config = dict(
    moe_layers=[0, 1, 2, 3, 4, 5, 6, 7, 8, 9, 10, 11],
    router_score='sigmoid',
    normalize_top_k=False,
    balance_loss=0.00085,
    vocab_size=8192,
    norm='rmsnorm',
    optimizer='ademamix',
)
Below are experts of layer 3 (counted from 0) of a mixture-of-experts language model. Rows are named router (the router's row for the expert), gate (a neuron's input weights, with its number), up (a neuron's input weights, with its number), down (a neuron's output weights, with its number) and show model dimensions 64-127. Each number is 128 + 32 x the weight over its row's rms, rounded and kept within 0 to 255. Numbers have three digits each.
After each expert's rows: a language model's description of what the expert responds to; "mostly gets" lists some tokens that are sent to it at least half of the time. This comes from a sample of Wikipedia text that the model never trained on.

# expert 36
router:109139186126202129181128195080147139161138091111128167150089084153142129167118141137204103150110125140127156144134105120118105122136099159135122107165109073098093087135049166133122039112080112
gate0:174142141106121109157213150132157143104083113111160107161112103135167157160143133120200137097090128120133132140147144163120167222164127155091119123137104068105159127165149160115158078120153128
up0:151123184063124117149135164156156166147148055117092138160049117175192128181113111133172156121100103157164116128167123103088130179097094120052106146139087134108120127133076164138141105108094095
down0:115118133091121112108114145130114102113165118159123074108139137105165108071132133152141124082126123154089146129094109116093084121083138154145135138087110184142140153127090096183109103150178059
What it handles: Place name endings
mostly gets: " York", " London", " British", " California", " China", " Australia"

# expert 50
router:117154081122137183128131147115097157138137166105127108136130179132124067205175130152153118119104090089138161137137113121145088164132125093109143140088138128056115124104081140137103070098164149
gate0:155128131174159144083169077162095104131107104112068111234202142128092164182181092197159062125168137089115141207167113219118168123057127121154151155115101143118143123095203158103138134145154120
up0:143147128096121123147078160147186159146148121122094170076091164100113093158156109146089112118203131170083145148106129110098115070114039196123153124096155145171116147163121080110133166146112151
down0:100078079110099126135133171159109032161120129155126148112156118126166161116178129099090100120167148161164087108149139145142102115082083151203150116106100117150164133128121091130156067169169111
What it handles: Articles and with
mostly gets: " with", " With", "with", " Bishop", "With", " using"

# expert 55
router:140143156099191189215102098153097115122117104129066087125102131142160162176134166100151133089133059130138190121214101136153181162102175134130131157123089141128126136074083116153132110178153120
gate0:102097227099120203039162147181180177108156107157096130091083135117118152140130206120123092145116161121136128061149078123132181127152117165094074146190117139109132170120158075172108121085108152
up0:151145126177130046161119146151116173115122121097174113137151141167192155138083153141120168182107127142093077189135117188159106168133126141134183112061131149083103138159169154138086086141160115
down0:120125093179108110126110080122084195088083169159158094117148138155194104130194128120157112151129200160134120182137074157166132135152125076116220161114133102093176168136148155130104200131167109
What it handles: Temporal and clause prepositions
mostly gets: " during", " before", " after", " until", " under", " since"

# expert 13
router:097079139100177156159112190124160127103077142169137140180136087129129126150119131158178126130106107095121216133146100124143139119148140164115164197123141098084111148120167195126154085151157119
gate0:101157115163123129135121180136175106061139122171123116130164148172072134185151127143121083057151094063100133101184115152106116117125130137129175090160154151151161121141084088088165123168110096
up0:080150134100151132148162123147126100072121093135170098153130104094110092156190122142108142144140083104141141174174132189094130150155100126148162116135111105128148200167072114085129125154132107
down0:084086104102177099147167070086126143161153153158205128086061145096132181106096103169133152134106143112119138096057140142131167195129135116123148151158139123119114117115100123142113146132106100
What it handles: Ends of proper names
mostly gets: "RC", " Records", " Technology", " BC", " Stadium", "BC"

# expert 51
router:154143123081189152111117088082096113132170091107107099108079211175121127126190114164101147152132085151113151107144135182146152115144128118182137131120150091067130193150067118148120064126169121
gate0:185106181146123144095145098051112155139130124151157131055114115174207177063144091060152084157064064178082123099086103138136058131126137065103145165130158191093144094113165110167110203087107136
up0:093097141165116221143162169123104122195118138130167062062138100114102181118097174167148139136196132113119141131100078138142096128188090151137155079154120110110179183171110073129088193112099108
down0:126120106101127170127115161103141115156177089191111086123172118138173111161103091103044129153144108164120125081127068134148062085129196106102154146136097099142144152031120110158094126122115115
What it handles: Possessives and determiners
mostly gets: " its", " own", " his", " Its", " a", " one"

# expert 39
router:139137162086165119194109155100152160085126121171084115148073145135155107155149118137136077105090091131110144101159072111164120139129132130117116146122122151089116136098066115136079150116150104
gate0:101182225099144120090116076160163152163112125124134182109082107103112152207123121139121105138059146055167098102089117087101107148135168136207100115118112086142153158085073106098089103135180148
up0:054121137124140139199146077166160124145085179086161118073118121064108110120092160119129158165089138136140105084079131108130171120163169119195083132115136139148109119167198101093130139130147148
down0:145140104096077088105168107108189173075135153118125164136151129183111120141114149132093132169141043189129141105090086129164099163128165168130121155057156134094108149116113107195152095138139087
What it handles: Table numbers and units
mostly gets: " Tim", " lb", " Spouse", " sq", " Sher", " Charlie"

# expert 52
router:100126177074166157153118165160119113096116105167112099152083125188107087180182143159135167119119124105077112202167138131174121120111139127094078181108132103063112120144109153138106073143148149
gate0:150068144077196100217087138146123123094053127128105059123117160114107121194121102136125122163107117154112138111188143157150162083112142109126104143136101130124085124129129160092139125142139120
up0:170165097148159093042085076104171095146105173092122156122146138147196164085091120126163163092132104136079138133095107122119133156151116154097172093111135074080123124136138087148101153134133135
down0:148163128129143132131172139135141110129127129120207147195177108138178126122144166092154174142144152127117212152116069124182121189086077172139119177151117132114155101091142131139189132208158144
What it handles: Plural and nature nouns
mostly gets: " fish", " wood", " forest", " plants", " cells", " increased"

# expert 12
router:117087123094178176100079109121071161149073102100092087152068190142186125169167083139188143188128079093078149128225152162157115095120160138149127162098132131124126144154079109143140086096147115
gate0:106101140195162115099136134146113115143163066124138170124178066120158132130152137149214124119173164126110100143138144122121044144158081143150137162202131103116139170161166070125109153097194135
up0:104174154153168107117133162154146160094207155091167146168086059165130124161134077119134119100143124166158106107074116150190083121134138090134135167160134105168111138154105150119216106185106187
down0:131109098124132136056119131109155123150118123146121145121111098176136089138135154118122128142091127150133147122172065107126099126155121133123094081171148110115136126143197123086156150117149087
What it handles: Biography career narration
mostly gets: " Par", "Senior", "Gls", " graduated", " par", " began"

# expert 5
router:123102120095139132113102132093147134142155123185126142170101182183184078140186123149127082124117136123122192130124142150150134121195142112109143165044115127133164145113086107160154127096146071
gate0:134060119185116090136110125129136106120159137165043136121126171156143072155178140075122069090080125099132127108108099164140084121133155104069155170183094132127138124125092109111136108100077069
up0:157123111158155094126104076141140163097167114148055098124161183121121106123194108142140086134071160119144148099129156175137056173141160092079114136094129124126176113172168131133150099127084075
down0:130034134138127084149164156160133117123083110060167142060160114134120112097161116127144136090065100108121140165098133115130071129121126095132119139139126121079100122148155113149111185131193058
What it handles: Disambiguation and infobox fields
mostly gets: " ri", "Scientific", " Mont", " business", " Vice", " Spouse"

# expert 29
router:121164133146121135102091198164181168100089130182077123204057134116110096139195153129165112089115118097141165131196081096188154127181140121149154189162112061105105125103079198119112129146143129
gate0:111091199117113180130197122059150142149138110163116180151117146089077113139160142129190133137057180147129168162105163163148142133122119188090122166117114129103141110067141150146130171121163133
up0:115156064127141071147039147170139064103148120115180116098099064144165095138078187150091169186134068091159120123118124091108119164137121104180145110139122123152150128131153147112098141130125152
down0:073087083115104117107177141123144102103150131103128158094132123156153070090076150080135133161158147129095158156116122101154179152123133149127066172196121046153076111167121200168071177140201123
What it handles: Section heading words
mostly gets: "See", "Rec", "Reg", "Other", "ribution", " Description"

# expert 43
router:129112171107170179151122196147120122110074126140133123201063098146172152149157165183144059113072102144116152111163091138130099069094106157155159168153104095117096145139095144112093059107195158
gate0:049089175142159152118139162119099136113132148128103124136151121126138101146089095181113117128127123113099061126157195116173094112110067141160098182076106143083158112146108148114144125136109150
up0:146137115111147137137179093167089131116123140103087124171105135153178139171145142121127124129152123038187102098158095125109152187194127176102149129122151119142190114093137170082083077127104104
down0:109154211126130142130099111183110130132092151108138085133115122132085138161084109174136212091161094091186135089160085120176143097104091116134135170141137111169116190126119130096139072134172149
What it handles: Prefix re- and fragments
mostly gets: " re", " Re", " conv", " ab", " Density", " fle"

# expert 3
router:093133115124154135175085149123111088114105123157105137134079212102100076171133110138160106101120099130114160126154078144155130116154147137124172100063062115112101142082094122162076119093158102
gate0:192115075103115124131062121107127060082111144110118134139101151117164130091100117122145143138159179088176114114128093176071146141164178147072157097152105100045137177126072103107212152065113124
up0:170181123037129087144123071125130132173140094079177128105198159125154182135132183104145093114154117121085179142114092079126149155146149111167108099177139106159067115146041110108105079152115077
down0:167139118152194105116144072163139198102160125162114160120101142098105194144124197126077121128117084105128068137172093123140112191131081147093120119131091102131132054159137120088119086099119117
What it handles: Work-version nouns and "into"
mostly gets: " version", " book", " mer", " album", " novel", " enter"

# expert 9
router:101156130103178137141113149205114089147148155135135141128141150161139102192200142080170117105083080101130168109127067125166123181203132132133173120126126152098116170104067178129125146107121090
gate0:140172136182132142107082167147121145109151133090190109084181129116111125128154183119129154100145136132177145198124112120200116179168115206106174111175102142141154148165103148131175155132150149
up0:094159196107145231112050138137127137146140114148116086126160127078119146145148169170152124119076117137121148143152116136144152117119140124105075148151146154188169148138141151144194141125115142
down0:164127116152170149165126115181116117128134154163158063101116150129137131175119113108158141069140201135156130137101127096097117146138099126079095200121127140149165089132100164176186141150148090
What it handles: Definite article "the"
mostly gets: " the", " their", " its", " his", "The", " The"

# expert 2
router:141159108095146193113151101138114126127094117176080108108118153120125131162163116168180104089079105098077170150159098135211089136180112078108150125120075108125164169102114129141143117066166158
gate0:085099179144125171175123125159201102103115127122099125197059120118181160102128154074182125139139140164104122155187106102127183102134111184111140125166073121104163136150113100055120153166168078
up0:154059111174134164123192155135198108136109156134087182139118076149157138133143116042125118165097143144079108136114129106147059176104123129165166109129068097117188173120149162110108115126203143
down0:114102122160117083128118065122177142117138135164121103181095137095173117114183146050136159083154127129121132184136105162048147135144105142089158144153110102157199119112190120211129167143156177
What it handles: Indefinite article an
mostly gets: " An", " an", " bel", " went", " l", " Ball"

# expert 57
router:134167137039150103099075169110125145131114107187045131161099135189135066182164150145138078088112074148118112154174106155196080083126131090148139133108120083113119175114089134164082103107125109
gate0:175071094127171173134154131131120131176073056182132155132196176134121127127155139151099151150176104115114132142177118107139093144143063117156123181059176115133112172173138120189152103110159185
up0:166172120083159205103104076108039145156099094184053149130171082189085071091208109191113158066169115095127102124187131086149098139159169119159120161099183102148185146115108123160136115102116154
down0:156141068139144118119125116129138164160122089174083125176147112097177148099177136171123164139175070156091089161142147153128140115139164076178088167106132150050143083077098167167213108182088135
What it handles: Measurement units and endings
mostly gets: " km", " mi", " miles", " mm", " million", " Species"

# expert 34
router:157137140128138154159127204134145128105104131148111144177139132143134161148187143139134060104161081135103168179153114156121139135121106129095148136154116124113096123130140151136153095131181134
gate0:120154139150132087132158121111072076185185124152164119146131118120155110169152135091164126083169081128085113184126131137104161166066168098166115101149103112104115129141141170096148121021162129
up0:170054100084152078100156125155065093191137132149113084160104151094145082178161151112145137156154106137136110165122147134096143152115067123068116106132150158199067110165142207151166106054090140
down0:105116079099146136180115115061159108105091145158113088115072135205158080092170168123109125128135110159161136156103132157062181056079178139108150153151154148161100140137143118116094142092139124
What it handles: Place-name word endings
mostly gets: "irc", "bec", "berg", " ab", "bach", " Region"

# expert 38
router:135095126053168129127100170099181140131073130106093145183124085132156107165117089160112122170113109128115191163189119202119127094145111143114156154141121078055114108133131134130133083111171110
gate0:114184163098132114156117169102127057137136105174122098112144164137138108138126090123080135109131060141096132128133135141169151074066108047126145118125167178092161144173151127092154089139145133
up0:082115178093107127111107169141152090094077152140138153079216139139153113143092067185086107179149120125084139189146102207092133140109145139124130080098094138162168120108150146106105084099132175
down0:120139143166125130058112099121089163131136105147073109093144166169185092111151145144152089137124108144058163191151111129146119155181173146144125137142147098143136173127117091085173091172126085
What it handles: Name endings and abbreviations
mostly gets: " JPL", " Records", " Racing", " LINEAR", " Philadelphia", "sson"

# expert 56
router:117138095085215154115121164166128128106103161133100114165089174145149092172154106164129085102099043135090130151184114141164137096154133138078136174106102127100129122124092145144125107081139098
gate0:176111160159137092180141113208205128162044111129115115212154154113131148112143079094127125111140101120125098118099129147106116165098112069176154168181113119130136141116123051185150149116091135
up0:144145121143118126124120116104113139095090149152159132135125177080073083141148080134099150200121170152151092212124152122131117063134165113102129118122130094143097094129136104093161113148142151
down0:102095127092135156183133149094062119102129165200134156164166115148106110133076138128184180147184102175094160094122132121118152143116098118120157125203061148146150107140148148142120126074137130
What it handles: Heading equals signs
mostly gets: " JPL", " NA", " nomin", " award", " repe", " JPN"